config.yaml
num_hidden_layers: 10
hidden_size: 256
n_experts: 256
experts_per_token: 6
d_expert: 64
d_shared_expert: 0
hidden_act: "geglu"
moe_layers: [2, 3, 4, 5, 6, 7, 8, 9]
router_score: "softmax"
normalize_top_k: true
routed_scale: 2.45
balance_loss: 0.00203
balance_bias: false
init_std_router: 0.0189
lr_router: 0.00218
vocab_size: 2048
norm: "rmsnorm"
norm_eps: 1e-05
tie_word_embeddings: true
optimizer: "ademamix"
learning_rate: 0.000572
beta1: 0.9
batch_tokens: 131072
max_seq_len: 1024
train_tokens: 1094000000
max_steps: 8347
dataset: "wikipedia_en"
Below are experts of layer 5 (counted from 0) of a mixture-of-experts language model. Rows are named router (the router's row for the expert), down (a neuron's output weights, with its number) and show model dimensions 0-255. Each number is 50 + 15 x the weight over its row's rms, rounded and kept within 0 to 99.
After each expert's rows: a language model's description of what the expert responds to. This comes from a sample of Wikipedia text that the model never trained on.

# expert 29
router:41 51 58 53 83 58 51 39 70 24 48 66 42 75 57 48 61 52 37 42 71 33 55 50 29 45 50 37 59 56 53 47 49 26 44 51 59 54 53 73 27 48 28 32 64 37 52 55 48 42 35 55 31 35 63 32 12 35 24 54 64 60 32 64 57 34 62 21 30 37 46 55 62 42 42 38 61 46 32 52 54 46 59 55 80 30 41 66 41 62 29 61 34 33 72 45 52 23 74 19 34 46 35 60 43 65 39 46 50 43 74 64 61 44 33 32 41 22 33 40 62 57 40 53 63 55 48 37 39 74 67 43 54 52 42 85 39 55 32 55 63 23 53 50 58 17 25 56 55 51 68 37 46 31 52 77 65 35 60 38 67 66 24 58 67 66 63 50 52 69 36 56 76 34 64 40 39 59 68 33 24 30 35 69 25 71 52 47 49 50 46 51 30 87 51 36 49 66 67 53 69 38 54 49 70 57 37 48 38 63 49 60 63 78 51 23 58 51 39 70 28 46 55 56 45 31 40 40 46 38 73 72 75 66 48 50 80 53 53 61 69 26 77 57 75 70 53 54 54 47 55 33 69 13 45 24
down0:37 59 98 77 42 62 84 33 42 61 61 45 48 74 58 35 43 58 82 33 79 40 44 73 49 67 22 68 56 61 55 37 46 40 50 56 69 45 42 64 44 44 60 55 46 48 80 39 37 38 35 39 35 75 70 35 79 82 51 37 65 54 36 48 58 46 34 44 34 47 46 66 50 46 52 42 43 34 64 71 65 55 39 58 35 51 55 33 27 56 45 45 50 27 56 72 46 30 73 39 42 47 43 39 34 46 56 25 47 33 24 52 79 62 58 52 46 51 53 32 47 61 53 35 78 47 35 44 33 58 55 52 60 91 28 37 70 38 45 42 68 41 35 53 68 50 51 38 42 34 53 59 28 49 42 45 57 64 54 18 37 70 39 36 45 69 57 36 59 33 20 47 64 64 58 56 59 50 46 45 71 55 35 43 50 59 24 59 61 33 46 24 69 66 35 41 35 35 68 40 55 59 66 66 34 56 48 35 67 59 81 26 68 61 29 23 66 40 60 53 18 32 60 56 54 84 37 41 53 53 34 91 58 77 61 30 54 49 49 53 42 30 54 32 77 48 51 66 66 56 54 39 30 40 24 65
down1:29 65 49 46 36 71 57 38 40 55 43 68 27 48 82 80 51 50 54 51 25 47 37 15 67 48 44 55 53 28 42 59 48 60 40 49 61 62 60 50 40 32 57 46 36 32 60 53 50 30 42 18 62 54 47 45 21 91 55 55 51 47 59 57 59 52 35 41 55 50 62 60 40 58 48 65 51 61 34 50 55 33 45 26 40 47 27 36 42 30 67 49 24 64 51 54 41 49 31 38 75 40 61 43 46 47 48 51 53 52 53 61 26 53 54 81 37 58 35 67 68 62 33 41 38 57 62 54 38 33 55 70 41 33 59 39 83 42 57 37 83 80 62 76 52 96 51 61 85 52 33 41 26 29 39 29 66 49 72 71 37 41 57 47 46 68 42 53 36 48 42 29 27 54 59 60 22 54 58 46 57 83 54 39 59 32 25 52 14 46 60 52 84 44 59 62 37 42 39 67 64 41 31 57 54 49 43 43 64 36 41 34 44 43 54 33 39 60 20 29 34 65 57 53 47 39 67 18 41 51 22 49 48 79 51 56 63 59 30 28 72 35 65 49 26 45 43 52 11 44 51 49 37 18 34 52
It responds to: Letter w and el pieces, especially the www in website fields, and pieces after W such as W-el-terweight, War-w-ick, W-el-fare.

# expert 36
router:40 65 56 58 28 37 37 46 70 45 69 56 48 16 59 61 71 67 56 30 64 59 36 56 59 61 67 90 49 38 71 28 52 26 61 65 64 53 47 43 37 28 40 45 69 47 43 44 28 87 30 66 44 60 58 50 33 50 58 40 61 68 56 15 45 62 39 45 42 22 44 67 56 10 39 44 29 76 55 50 41 43 29 42 53 32 49 46 33 41 54 27 44 53 74 79 56 53 86 80 76 52 44 15 61 56 53 67 53 55 32 36 42 50 30 54 43 59 56 54 40 66 57 24 57 52 57 20 40 53 44 25 47 45 40 55 74 44 49 37 59 53 81 43 49 67 26 59 50 42 38 60 48 62 83 20 50 64 38 31 50 68 25 31 46 32 48 50 42 37 44 67 56 57 63 49 33 30 61 64 41 74 61 54 57 44 70 30 49 55 40 40 44 71 77 43 53 55 65 46 58 50 55 15 61 39 27 71 62 38 69 72 59 64 59 35 63 45 40 50 42 54 77 37 68 48 35 40 36 48 64 36 47 68 48 54 42 56 58 47 41 68 73 23 37 82 39 68 56 29 46 34 54 60 30 28
down0:46 37 40 59 75 66 64 59 52 60 28 13 50 29 42 53 44 44 50 31 46 27 49 56 43 56 52 39 72 52 65 81 71 59 47 20 60 76 44 48 41 56 38 72 44 42 80 43 45 43 36 61 32 60 40 46 44 49 74 77 44 45 32 38 35 38 35 48 73 53 58 45 37 33 39 82 26 50 69 44 52 37 57 57 49 43 28 62 62 52 42 76 55 32 33 58 60 46 46 36 54 30 35 49 71 41 68 51 60 50 42 52 84 36 38 70 37 53 59 30 37 09 74 86 51 76 14 10 38 47 65 50 57 34 55 53 53 28 43 21 42 51 76 61 65 38 56 53 41 21 55 38 38 54 33 56 15 34 48 21 19 60 60 51 41 60 53 45 21 35 48 52 52 51 13 29 41 58 69 35 50 48 62 44 71 46 45 53 64 50 62 59 64 29 46 48 89 81 40 55 65 50 53 67 52 50 67 53 50 47 31 55 66 55 66 73 29 54 51 54 36 41 43 55 64 58 42 57 67 33 53 56 48 42 45 33 64 32 45 36 35 58 38 74 49 46 37 41 26 68 67 56 58 33 34 23
down1:29 64 55 41 37 39 55 30 59 52 39 79 25 55 52 53 40 38 60 33 41 63 17 49 62 65 57 62 45 48 45 41 33 71 41 70 48 35 52 55 28 34 55 60 47 63 70 41 25 58 81 32 65 47 62 17 40 59 54 26 33 35 56 46 34 11 60 57 37 57 64 79 50 46 63 54 66 75 76 50 41 54 36 38 38 71 60 62 54 76 41 44 80 23 51 36 55 58 78 65 42 43 45 58 22 62 61 60 49 66 62 42 39 44 73 72 79 21 54 55 40 42 38 39 59 64 47 55 55 51 60 63 20 55 45 66 37 29 71 20 46 17 37 85 47 30 61 25 58 49 58 74 49 61 56 75 13 25 50 54 27 49 61 41 55 62 33 19 41 56 30 33 33 36 70 39 48 49 52 46 63 45 47 46 43 82 54 66 40 59 49 55 35 53 62 63 42 59 86 59 38 54 42 53 48 39 54 49 81 41 46 54 40 47 53 54 39 78 37 65 47 54 62 51 75 47 79 35 44 45 42 45 51 67 73 66 45 60 18 43 70 26 38 45 42 36 66 61 36 54 51 64 45 41 33 36
It responds to: Inner word pieces, especially f in Newfoundland and sulfur and ter in butterfly, plus table markup, Ref, and well or addition.

# expert 61
router:33 54 69 68 56 44 48 25 53 52 48 47 61 42 59 70 29 48 59 53 42 58 33 58 30 65 57 48 37 56 65 35 36 21 71 82 32 62 25 52 79 53 87 47 53 33 53 10 53 61 57 55 67 56 79 42 53 23 23 75 25 48 28 65 61 71 55 43 21 38 71 70 71 51 49 69 64 46 63 58 59 53 32 47 45 70 21 53 32 38 71 38 51 19 67 49 38 57 63 34 71 28 37 23 60 45 39 43 64 57 63 39 46 66 42 48 74 60 69 53 65 63 57 82 57 36 70 39 46 61 44 46 55 44 35 43 45 65 41 53 52 29 83 34 35 45 46 74 48 54 52 59 48 41 72 59 71 62 09 51 75 43 48 39 46 52 68 44 47 45 44 24 41 53 34 44 32 31 50 53 66 44 37 60 49 37 52 57 33 57 47 41 30 38 84 30 57 47 38 20 21 54 71 46 55 46 54 60 40 34 59 23 37 63 31 35 56 43 47 38 78 52 70 36 35 85 76 50 61 50 40 38 48 30 59 42 58 54 45 68 54 58 59 35 75 47 63 60 61 31 54 64 65 66 48 29
down0:55 46 57 49 47 39 39 63 41 56 40 69 52 51 76 59 66 60 45 46 56 71 48 77 61 58 56 49 66 66 55 45 60 66 59 65 84 36 41 31 76 41 45 43 53 38 75 64 55 51 43 54 27 31 56 26 15 41 53 74 47 70 74 42 38 44 42 55 48 47 65 59 72 49 28 87 63 41 85 69 25 28 60 43 50 65 08 40 43 32 72 31 71 46 38 66 65 56 38 19 49 52 39 48 38 44 53 74 60 41 38 56 50 31 60 60 50 82 62 46 58 68 46 63 47 46 56 57 54 67 81 54 45 71 52 35 30 30 68 54 66 49 33 50 52 46 74 71 51 21 48 46 66 42 49 55 40 34 58 60 78 46 56 31 30 67 49 30 49 61 61 47 42 58 46 59 48 85 35 48 30 26 36 44 51 41 59 29 51 52 52 69 57 51 61 57 35 59 66 27 42 17 48 55 24 26 39 38 53 47 61 35 35 38 30 38 41 62 35 70 49 24 45 54 50 15 73 29 54 40 69 54 50 75 53 39 19 42 69 50 43 80 43 97 49 66 35 27 40 48 70 51 51 59 63 46
down1:61 52 43 41 31 55 34 41 46 62 85 59 41 39 58 33 51 51 57 62 41 30 73 34 60 19 74 40 58 57 70 53 44 71 21 53 31 51 43 39 49 46 36 54 57 38 52 28 61 61 60 54 70 47 44 61 63 63 72 78 58 57 71 65 74 45 41 73 58 38 68 62 66 38 37 50 12 32 61 55 43 49 71 45 58 56 58 36 55 41 56 49 50 16 45 57 66 48 45 38 73 53 69 57 23 63 49 70 30 50 65 60 22 37 40 55 30 63 46 30 54 54 56 61 47 51 40 17 33 61 71 41 53 54 44 82 60 43 32 33 16 44 35 88 36 34 80 67 45 55 36 17 65 35 70 54 02 53 44 73 38 48 61 59 44 72 46 71 35 31 58 29 42 61 64 55 60 50 70 46 41 41 55 29 70 55 60 46 50 55 57 53 67 52 52 47 39 64 49 51 37 43 36 31 49 54 29 29 70 45 57 41 33 19 45 47 45 33 79 45 56 56 69 79 43 53 54 49 48 42 64 61 59 43 48 50 21 38 23 51 68 48 23 36 44 38 60 32 57 23 58 32 19 52 12 63
It responds to: Opening parentheses, often fused with digits, before years, dates or counts, as in (1952), (1769–1842), Larne (1).

# expert 49
router:73 66 58 43 68 40 58 75 39 56 58 60 31 29 37 29 48 64 25 57 60 53 46 53 65 30 41 36 31 36 72 47 54 51 59 60 09 39 43 77 42 17 40 57 53 74 43 83 43 45 72 48 52 32 18 56 29 41 48 71 35 38 58 44 52 82 54 77 87 63 70 51 54 55 60 48 67 49 61 66 46 42 52 55 30 58 42 34 34 53 58 42 20 26 53 49 32 68 38 05 38 56 43 58 56 50 30 50 69 38 46 40 55 53 57 49 69 39 43 45 64 75 59 46 32 50 43 74 56 52 47 41 67 37 45 46 55 77 49 47 66 40 61 54 77 58 54 16 47 35 36 54 34 43 41 46 34 35 55 35 68 55 61 81 53 47 54 64 17 68 65 53 39 67 40 34 46 46 44 81 66 38 54 58 50 63 31 58 58 41 75 46 69 43 41 48 14 54 27 42 26 48 79 33 43 38 74 63 49 38 58 27 36 58 55 30 40 75 45 48 49 73 65 62 32 66 48 73 31 62 56 54 75 61 21 71 50 73 70 78 37 43 67 45 53 40 48 52 53 51 67 33 50 66 68 44
down1:40 60 60 82 58 54 29 56 24 47 60 59 63 46 19 77 31 41 25 48 41 49 39 38 57 73 68 44 52 32 44 55 52 49 65 54 62 68 45 27 66 34 38 61 64 41 44 61 47 50 49 41 26 35 62 41 48 70 49 62 40 51 37 50 50 27 40 56 48 28 62 65 75 49 42 17 72 52 33 60 34 59 51 54 50 52 30 55 33 41 51 46 69 46 57 30 63 42 47 86 48 34 55 27 36 40 37 50 35 32 39 37 68 57 41 29 39 38 58 45 50 32 52 55 45 68 61 46 64 37 54 37 76 73 61 55 16 52 38 43 19 35 46 19 48 82 21 67 67 51 35 34 33 55 32 59 70 62 68 36 41 84 72 74 68 69 89 65 34 37 33 44 19 65 53 77 33 34 58 67 81 53 45 40 30 63 60 46 53 25 52 52 10 41 49 43 46 60 81 41 38 65 43 44 68 54 52 51 65 35 64 34 66 25 30 75 49 68 57 60 45 24 47 33 61 50 66 34 48 43 78 68 24 46 60 41 70 45 44 57 53 52 58 56 55 36 53 59 50 56 48 30 70 48 67 63
down2:48 51 47 47 66 52 57 33 41 49 49 48 44 43 74 23 43 36 87 33 60 55 17 31 56 64 39 57 65 61 45 45 54 34 42 74 48 73 61 50 31 46 56 36 19 18 59 34 30 49 29 52 56 43 69 42 60 38 34 33 50 62 49 40 47 43 54 29 81 46 54 42 40 50 24 76 49 26 57 17 60 53 55 38 39 27 56 44 35 54 47 81 43 62 39 47 65 12 35 45 59 48 56 57 65 49 49 42 40 50 51 60 51 66 39 39 41 69 65 44 50 64 55 47 36 32 37 49 47 69 38 42 45 43 42 70 67 53 11 47 52 54 44 48 30 12 48 64 45 62 48 42 59 40 48 59 59 49 68 74 27 43 38 48 35 40 53 52 99 51 59 19 56 73 35 08 46 65 60 32 53 50 43 58 59 44 42 70 54 68 37 65 82 42 40 50 19 31 40 37 54 52 09 71 31 37 43 38 59 49 32 30 57 53 56 50 60 62 67 36 44 67 47 39 17 44 49 73 34 29 39 46 52 59 67 43 64 60 46 60 66 40 47 60 42 81 38 55 36 45 24 70 34 50 40 48
It responds to: Pipe table separators after a cell's text, plus colons, semicolons, dashes and closing parentheses ending list items or cells.

# expert 54
router:33 56 43 52 37 56 57 25 34 38 57 47 62 50 66 75 43 47 89 57 43 17 59 34 54 46 76 69 66 57 70 60 65 40 29 45 57 32 25 54 60 57 41 54 45 46 45 40 47 76 70 67 65 50 60 35 60 49 41 56 30 25 55 44 57 26 35 37 41 24 54 42 43 29 41 36 32 53 59 41 45 22 44 58 12 45 26 26 77 49 43 82 79 45 44 52 32 51 48 43 60 45 31 36 34 40 54 63 42 68 77 47 49 35 50 46 36 45 60 45 65 66 53 35 66 53 62 52 57 55 63 74 62 40 45 42 36 30 69 49 45 48 55 53 38 16 59 76 45 43 68 34 66 65 34 44 48 46 40 55 51 56 53 26 54 53 64 43 62 45 48 50 34 64 44 44 28 48 38 57 32 18 47 44 64 36 38 41 71 39 52 37 70 59 21 36 50 39 64 28 46 71 48 74 29 27 37 18 81 40 54 79 23 72 39 22 51 76 45 37 82 18 56 37 43 63 65 37 39 56 29 65 35 42 31 45 54 69 27 21 48 75 25 50 51 37 54 53 42 19 53 59 61 70 47 34
down1:46 59 59 55 26 13 41 44 45 34 34 23 41 20 44 55 84 29 51 24 59 53 65 52 31 50 28 43 52 54 45 40 32 37 53 61 40 64 51 82 65 69 42 52 51 62 54 30 37 34 57 35 50 25 61 60 45 27 43 69 65 49 59 56 22 31 70 64 47 52 77 63 60 49 57 46 14 47 70 59 51 57 30 54 72 36 47 55 34 31 70 46 37 60 51 46 61 46 43 35 60 39 58 52 62 47 24 45 39 77 63 39 73 46 55 72 25 34 69 28 55 71 49 63 49 46 35 37 26 64 53 25 53 36 92 60 35 48 44 57 47 65 49 45 35 50 62 78 64 35 55 14 40 51 87 69 53 36 70 58 25 82 22 27 58 55 26 49 36 28 61 53 47 36 41 35 34 60 28 51 46 57 44 40 74 65 60 59 52 12 65 56 42 23 51 42 26 44 35 56 53 33 57 27 59 41 37 63 78 71 76 27 54 51 50 67 52 30 36 29 20 47 56 53 74 48 61 57 41 58 58 53 24 38 62 54 60 53 41 53 55 57 41 57 47 48 54 52 74 69 35 38 47 54 61 55
down2:35 66 70 65 66 60 43 53 55 46 50 54 68 39 53 43 54 77 24 56 48 66 32 40 49 42 08 72 80 68 51 45 55 47 65 65 62 54 57 40 57 59 85 45 48 44 48 74 99 32 38 68 84 52 42 68 84 44 43 54 54 41 48 27 73 59 64 57 58 45 39 44 63 27 35 43 66 57 28 34 14 56 44 45 57 32 52 34 33 47 43 53 27 44 42 71 48 26 39 49 68 49 24 51 55 45 31 10 56 32 33 23 57 38 65 73 16 54 55 66 75 54 57 39 74 49 67 42 59 38 58 48 46 77 38 42 63 28 47 59 51 69 55 82 29 45 17 32 35 74 43 51 49 37 68 48 55 54 31 48 61 47 36 49 26 62 50 60 50 48 54 62 71 52 47 55 76 42 54 41 38 25 76 40 42 61 57 45 22 58 47 42 53 71 54 40 12 65 45 42 58 42 33 27 55 50 65 63 53 54 34 21 53 31 63 19 21 26 50 62 54 53 69 66 42 58 42 52 54 55 42 47 51 45 39 52 26 56 78 54 64 37 48 50 39 43 54 36 56 23 60 68 54 48 44 55
It responds to: Opening parentheses before unit conversions like 40 km (25 mi), degree, minute and second marks in coordinates, and LaTeX ^{ and _{.

# expert 10
router:38 51 42 37 67 28 40 45 40 36 45 47 32 23 27 80 33 66 87 49 41 48 55 36 57 63 48 53 16 50 61 57 40 62 25 39 74 76 35 43 56 46 62 43 62 36 52 58 61 45 50 54 51 52 40 81 56 33 39 61 62 29 17 49 53 37 40 37 25 43 78 62 64 55 78 70 33 36 63 49 59 55 49 60 72 79 46 32 63 54 49 41 66 46 33 61 68 42 25 43 32 68 59 44 36 52 68 48 44 31 76 38 37 46 51 46 39 51 40 35 73 35 47 56 64 65 70 52 63 57 77 53 84 78 69 27 30 57 65 47 52 66 48 57 62 16 33 40 55 54 45 73 69 70 39 71 46 59 47 39 25 38 33 31 70 40 34 30 70 64 27 44 78 31 43 85 49 34 54 63 58 32 54 40 58 78 72 51 25 50 48 38 48 40 73 88 59 25 78 64 54 43 31 52 56 45 47 41 51 52 46 54 25 61 67 59 73 47 45 63 32 51 70 67 65 49 43 54 64 59 56 51 50 25 38 52 45 67 44 79 60 73 79 40 42 38 27 47 50 52 41 44 36 48 52 58
down1:80 41 50 36 79 58 74 75 39 75 46 45 64 67 49 50 52 57 49 66 33 35 64 45 65 56 71 63 36 27 13 26 73 25 63 56 63 30 41 50 42 59 63 49 62 42 41 50 52 61 61 63 71 38 65 83 42 90 53 43 78 39 44 36 26 34 58 57 23 48 40 44 48 45 17 44 25 56 52 30 51 42 57 33 39 62 65 72 37 61 22 38 64 33 39 49 45 76 51 52 27 89 45 58 49 59 65 37 49 15 48 53 54 36 42 48 39 57 12 24 56 66 48 36 34 34 45 39 53 45 52 51 33 54 36 56 44 37 54 23 53 60 28 30 54 40 59 51 63 62 53 72 41 48 45 56 79 31 46 59 70 24 37 61 60 32 59 63 36 59 61 48 49 64 46 50 46 57 59 75 10 57 35 53 53 31 35 70 60 58 69 48 37 35 51 36 42 64 50 44 49 34 41 62 59 77 61 35 54 70 34 36 58 77 46 31 31 59 52 75 76 60 54 33 30 44 37 28 34 48 29 63 38 76 56 46 35 52 79 36 28 47 69 47 54 37 55 34 29 54 58 49 64 33 49 67
down2:43 54 43 67 62 57 65 81 48 46 59 35 82 47 49 54 61 50 25 36 64 67 40 62 41 47 54 67 56 33 36 57 39 35 42 50 60 45 30 69 42 67 55 63 33 58 25 46 51 45 42 49 43 61 39 67 54 22 64 75 41 51 14 34 20 40 44 45 52 44 51 45 57 53 60 60 22 48 44 80 48 72 61 64 66 65 36 59 43 54 47 08 64 65 56 37 57 50 25 65 88 52 56 24 70 57 45 53 49 63 37 32 28 38 59 75 38 69 71 36 61 49 22 49 47 63 44 46 44 74 68 67 43 46 47 35 70 47 25 67 30 69 35 68 31 59 43 56 48 60 49 69 53 63 63 30 34 63 57 57 62 39 71 74 62 34 47 30 38 60 49 77 53 57 65 60 51 68 51 51 48 45 65 47 51 45 32 50 78 63 47 56 62 42 48 54 42 60 46 58 65 68 57 50 88 80 66 38 65 62 40 60 42 58 33 69 55 39 85 70 69 28 61 30 40 11 63 71 69 55 54 56 30 89 40 71 22 57 59 50 54 21 83 29 39 47 47 74 55 47 56 46 45 73 65 59
It responds to: Word-ending pieces and short common words in narrative biography, especially old in ages and old-er, plus ro-y-al, pass, death, own.

# expert 8
router:58 47 63 51 76 48 32 49 51 78 49 19 60 38 56 32 68 36 38 34 78 59 38 30 45 39 33 49 63 59 45 65 37 46 61 72 59 52 43 39 63 57 54 57 37 46 54 49 44 63 71 76 66 47 25 34 70 40 37 79 44 65 70 55 59 15 53 43 66 84 35 48 61 58 64 50 66 16 30 54 38 24 66 64 66 48 39 41 35 42 41 42 21 48 39 61 54 44 79 59 39 41 37 56 50 33 54 50 38 40 19 65 56 25 61 43 71 43 76 58 45 65 50 61 55 52 80 32 60 61 28 64 52 40 45 51 38 61 66 61 82 38 42 37 34 47 58 56 48 62 75 34 34 31 55 52 65 47 28 67 63 47 68 73 62 47 56 53 56 44 41 50 52 56 65 36 48 08 38 79 63 37 16 45 53 30 39 63 60 60 66 52 33 14 72 35 34 41 78 32 23 51 55 59 45 45 67 45 35 34 52 59 44 63 57 74 46 53 56 40 58 50 78 51 52 53 41 72 53 15 43 75 58 46 57 40 22 67 43 26 63 33 40 32 44 77 65 42 58 82 50 49 61 51 40 81
down1:36 60 62 61 21 46 54 39 50 42 83 41 33 35 58 38 44 15 44 61 44 74 59 38 47 67 59 55 44 51 49 43 23 30 48 71 64 58 48 55 78 31 38 43 62 34 44 32 69 50 43 46 42 50 31 28 42 35 47 66 35 45 72 57 54 39 21 47 62 53 43 55 32 69 71 37 37 22 50 52 52 49 70 71 46 27 37 65 75 50 48 50 42 58 51 52 51 63 51 53 50 33 72 46 54 41 64 82 68 31 43 53 44 56 67 71 67 67 70 46 55 62 45 28 57 57 52 67 56 35 48 43 61 49 39 30 25 33 68 59 96 54 51 40 49 37 55 49 29 71 69 58 54 22 58 74 39 34 48 50 75 46 63 20 52 47 33 18 67 72 36 52 55 44 38 27 62 60 43 66 65 59 50 67 93 46 73 49 46 49 34 75 32 54 58 41 61 62 45 66 49 30 26 56 29 59 13 20 71 29 66 65 50 59 21 41 58 45 51 65 60 48 52 57 56 38 68 62 29 58 63 17 46 54 27 24 82 39 62 43 41 49 37 34 62 54 57 44 67 26 47 50 45 25 61 25
down2:59 46 49 41 43 59 44 36 41 47 96 51 67 47 37 50 67 45 38 47 65 55 46 43 34 33 44 42 56 45 52 34 35 56 52 54 45 37 35 45 53 64 73 54 50 47 35 46 60 30 55 24 50 55 53 61 49 63 51 64 56 48 38 63 59 46 70 53 84 55 26 17 49 77 57 43 45 18 76 66 34 40 59 77 36 61 32 43 72 41 37 32 33 79 38 69 34 39 54 73 74 46 50 19 39 31 54 50 31 45 39 51 55 46 27 68 36 29 31 37 57 72 51 63 13 49 53 40 45 47 29 57 64 40 56 49 57 61 30 41 45 52 47 76 32 68 48 66 73 71 73 77 34 30 21 65 54 43 58 62 77 40 58 76 55 59 48 35 42 64 38 73 62 63 71 34 50 57 59 72 53 47 58 81 62 40 65 77 54 40 52 42 11 68 44 33 40 24 66 28 37 38 28 37 53 78 58 69 51 65 38 48 69 59 59 50 47 45 68 56 62 73 71 36 09 45 50 81 49 43 47 38 45 66 26 64 47 31 74 77 52 36 50 35 56 68 59 55 68 38 33 48 52 61 34 42
It responds to: Small number tokens inside pipe-delimited sports statistics tables and semicolon lists, such as goals, points, scores, minutes.

# expert 5
router:41 78 49 64 23 38 47 44 46 21 35 31 51 55 62 56 40 41 37 45 56 31 39 38 35 58 51 38 45 20 58 16 55 47 40 47 41 39 64 64 57 69 63 40 25 71 66 82 28 52 19 64 47 85 20 11 39 62 37 65 44 60 52 57 56 46 63 51 35 56 52 13 60 42 54 25 55 34 63 57 22 54 59 90 62 53 60 63 53 43 56 36 38 10 50 41 50 50 31 55 67 47 58 40 34 17 39 58 77 47 49 50 39 36 61 30 55 64 32 31 29 39 26 55 48 31 53 54 40 49 52 56 30 25 42 57 56 51 32 52 53 33 55 52 65 41 45 85 47 45 49 39 59 41 17 39 44 64 59 48 68 55 22 49 75 75 52 56 55 42 24 41 25 39 31 58 31 71 62 53 52 37 63 37 50 20 50 34 61 24 55 62 43 53 30 71 46 76 38 75 57 43 56 47 56 74 38 37 49 60 50 54 61 53 44 36 62 50 42 37 56 65 65 15 33 27 58 40 46 75 36 43 57 65 43 44 55 61 52 68 30 76 57 50 23 42 77 40 52 60 57 62 53 29 46 36
down0:47 50 29 31 38 49 49 35 59 54 73 48 46 41 62 47 36 68 83 35 24 51 51 34 47 61 40 57 43 35 75 74 37 40 44 54 39 78 34 55 44 49 32 56 26 30 62 61 26 41 49 55 42 72 57 67 62 30 57 25 47 57 40 44 39 25 36 52 65 41 57 50 53 05 53 40 68 53 33 39 29 45 49 33 45 44 37 39 22 43 63 35 59 46 49 58 34 63 99 48 57 58 60 36 53 52 31 83 25 47 44 38 63 51 73 52 33 73 42 62 49 94 36 68 64 57 68 37 51 45 16 73 47 35 51 73 68 43 11 42 63 60 62 21 55 38 44 55 60 67 55 56 51 55 55 44 30 36 46 70 34 54 47 46 58 54 67 29 52 41 46 80 52 58 45 63 41 67 53 47 30 48 55 36 75 50 29 48 30 72 65 22 33 45 60 48 44 62 58 44 43 63 75 55 67 35 54 47 49 35 44 81 50 44 44 46 47 27 23 38 54 58 80 54 23 73 48 49 62 49 82 47 48 32 69 56 43 71 47 41 49 23 74 61 58 31 68 53 49 42 83 37 58 57 38 31
down1:44 25 43 48 23 29 62 42 36 33 68 60 55 28 73 55 55 32 55 46 59 67 69 30 32 29 30 50 34 55 62 24 55 23 30 49 36 68 46 47 51 30 26 39 56 72 71 56 59 56 50 58 39 36 50 34 42 52 61 46 37 22 55 51 50 54 54 26 56 51 28 25 59 51 82 62 46 27 67 29 41 46 36 31 61 36 19 52 68 43 58 50 52 71 64 53 02 48 65 65 61 55 67 45 32 51 52 27 62 73 52 68 38 40 50 46 53 42 39 73 19 32 58 52 45 65 41 37 35 41 52 52 50 80 71 67 59 41 32 38 38 16 67 73 59 56 59 32 79 44 54 25 60 33 64 40 48 50 29 37 47 25 43 51 51 69 31 37 50 56 57 59 54 45 53 34 49 49 38 55 57 46 36 37 62 57 68 46 59 48 46 56 54 19 38 42 66 75 43 57 47 80 56 40 62 56 53 19 58 28 83 35 26 46 37 64 49 41 63 45 23 68 61 56 42 61 70 71 43 65 09 36 44 58 22 61 41 40 60 48 34 43 25 79 67 55 56 65 30 34 48 54 31 29 70 40
It responds to: Single consonant or short consonant-cluster word pieces inside names and foreign words, often after Ka/Ta/Ba syllables, such as Bak-ch, Dak-s, Tay-l.

# expert 26
router:63 57 61 35 38 43 57 59 36 60 37 73 62 24 51 75 66 66 54 32 67 57 52 68 62 47 52 59 50 56 77 65 58 46 60 62 61 44 66 48 32 77 71 25 54 38 40 30 52 55 59 74 27 56 56 48 52 51 43 56 70 38 78 49 42 24 62 53 71 15 53 26 31 38 44 59 33 55 70 23 55 39 55 40 34 59 85 29 53 58 47 57 43 78 51 45 77 44 46 62 54 45 66 36 78 54 23 46 42 48 49 44 50 47 60 62 39 64 35 48 61 54 48 40 28 50 51 59 53 79 37 50 53 31 47 41 69 79 60 45 47 50 36 61 57 59 53 38 33 22 27 60 20 35 63 45 54 43 88 37 54 42 42 35 75 58 48 24 75 41 53 44 72 55 66 73 54 28 52 69 46 55 74 73 60 52 61 68 42 71 35 41 56 65 50 52 28 51 35 71 48 32 32 32 38 79 15 69 61 45 44 34 35 51 45 68 54 37 33 69 71 47 45 42 65 27 36 69 31 35 77 40 32 65 23 66 58 30 62 35 48 41 65 31 36 50 26 68 46 61 42 84 45 46 76 26
down0:72 39 41 58 48 79 49 64 47 38 42 48 36 57 56 57 31 44 65 31 42 49 42 52 51 49 75 46 54 54 26 48 37 44 28 45 56 62 48 64 46 63 38 80 46 25 42 56 71 51 50 47 37 59 52 50 60 47 50 79 50 69 53 31 60 57 29 66 48 56 42 23 41 64 64 58 56 44 35 61 35 72 05 40 60 38 39 56 35 41 57 95 56 68 48 34 45 47 53 21 85 73 51 59 55 48 60 63 67 54 47 65 34 57 39 36 30 37 51 74 39 29 44 63 77 53 46 26 53 64 36 54 51 40 48 57 45 22 39 53 79 36 51 68 72 28 53 49 49 42 39 28 40 48 65 69 67 49 34 47 11 90 38 29 38 51 20 79 57 33 50 65 40 62 35 61 65 57 55 54 50 58 54 49 52 51 87 61 64 21 23 30 57 59 36 70 46 28 61 23 49 76 65 72 55 38 55 04 56 52 53 78 48 61 78 44 53 32 51 51 14 58 64 48 56 65 52 44 60 77 36 72 47 23 52 48 33 61 49 60 54 58 54 49 77 59 77 46 45 47 46 57 39 51 47 63
down1:43 65 33 80 57 47 40 57 52 51 60 60 66 19 46 92 28 63 50 33 42 19 41 49 51 60 47 55 53 64 77 32 77 46 53 38 68 60 69 39 42 76 44 25 32 56 75 56 63 32 47 22 55 60 29 39 42 37 53 44 42 36 76 62 46 29 37 69 47 38 52 31 60 40 32 53 52 47 46 62 48 61 56 53 59 67 67 61 37 71 54 46 49 62 77 34 37 52 51 42 49 68 42 45 45 56 42 65 32 50 46 61 13 21 34 70 46 49 49 53 41 38 70 59 54 73 37 62 70 74 36 60 51 53 55 59 40 61 56 44 51 69 43 84 41 89 48 82 39 38 69 75 62 56 43 57 47 42 46 00 48 59 32 45 73 49 58 32 30 54 64 50 73 58 63 44 86 26 34 54 59 43 42 40 53 52 65 51 50 66 26 52 69 26 32 49 45 66 47 50 59 49 58 61 58 44 46 58 39 23 49 44 26 56 64 36 74 64 60 55 46 43 41 14 44 41 43 74 28 28 52 51 39 40 55 25 44 25 48 27 67 76 48 54 36 33 58 29 54 74 28 21 58 58 52 39
It responds to: Four-digit years like 2015 and 2020, year-completing digits, and time words like year, century, summer, plus commas after dates.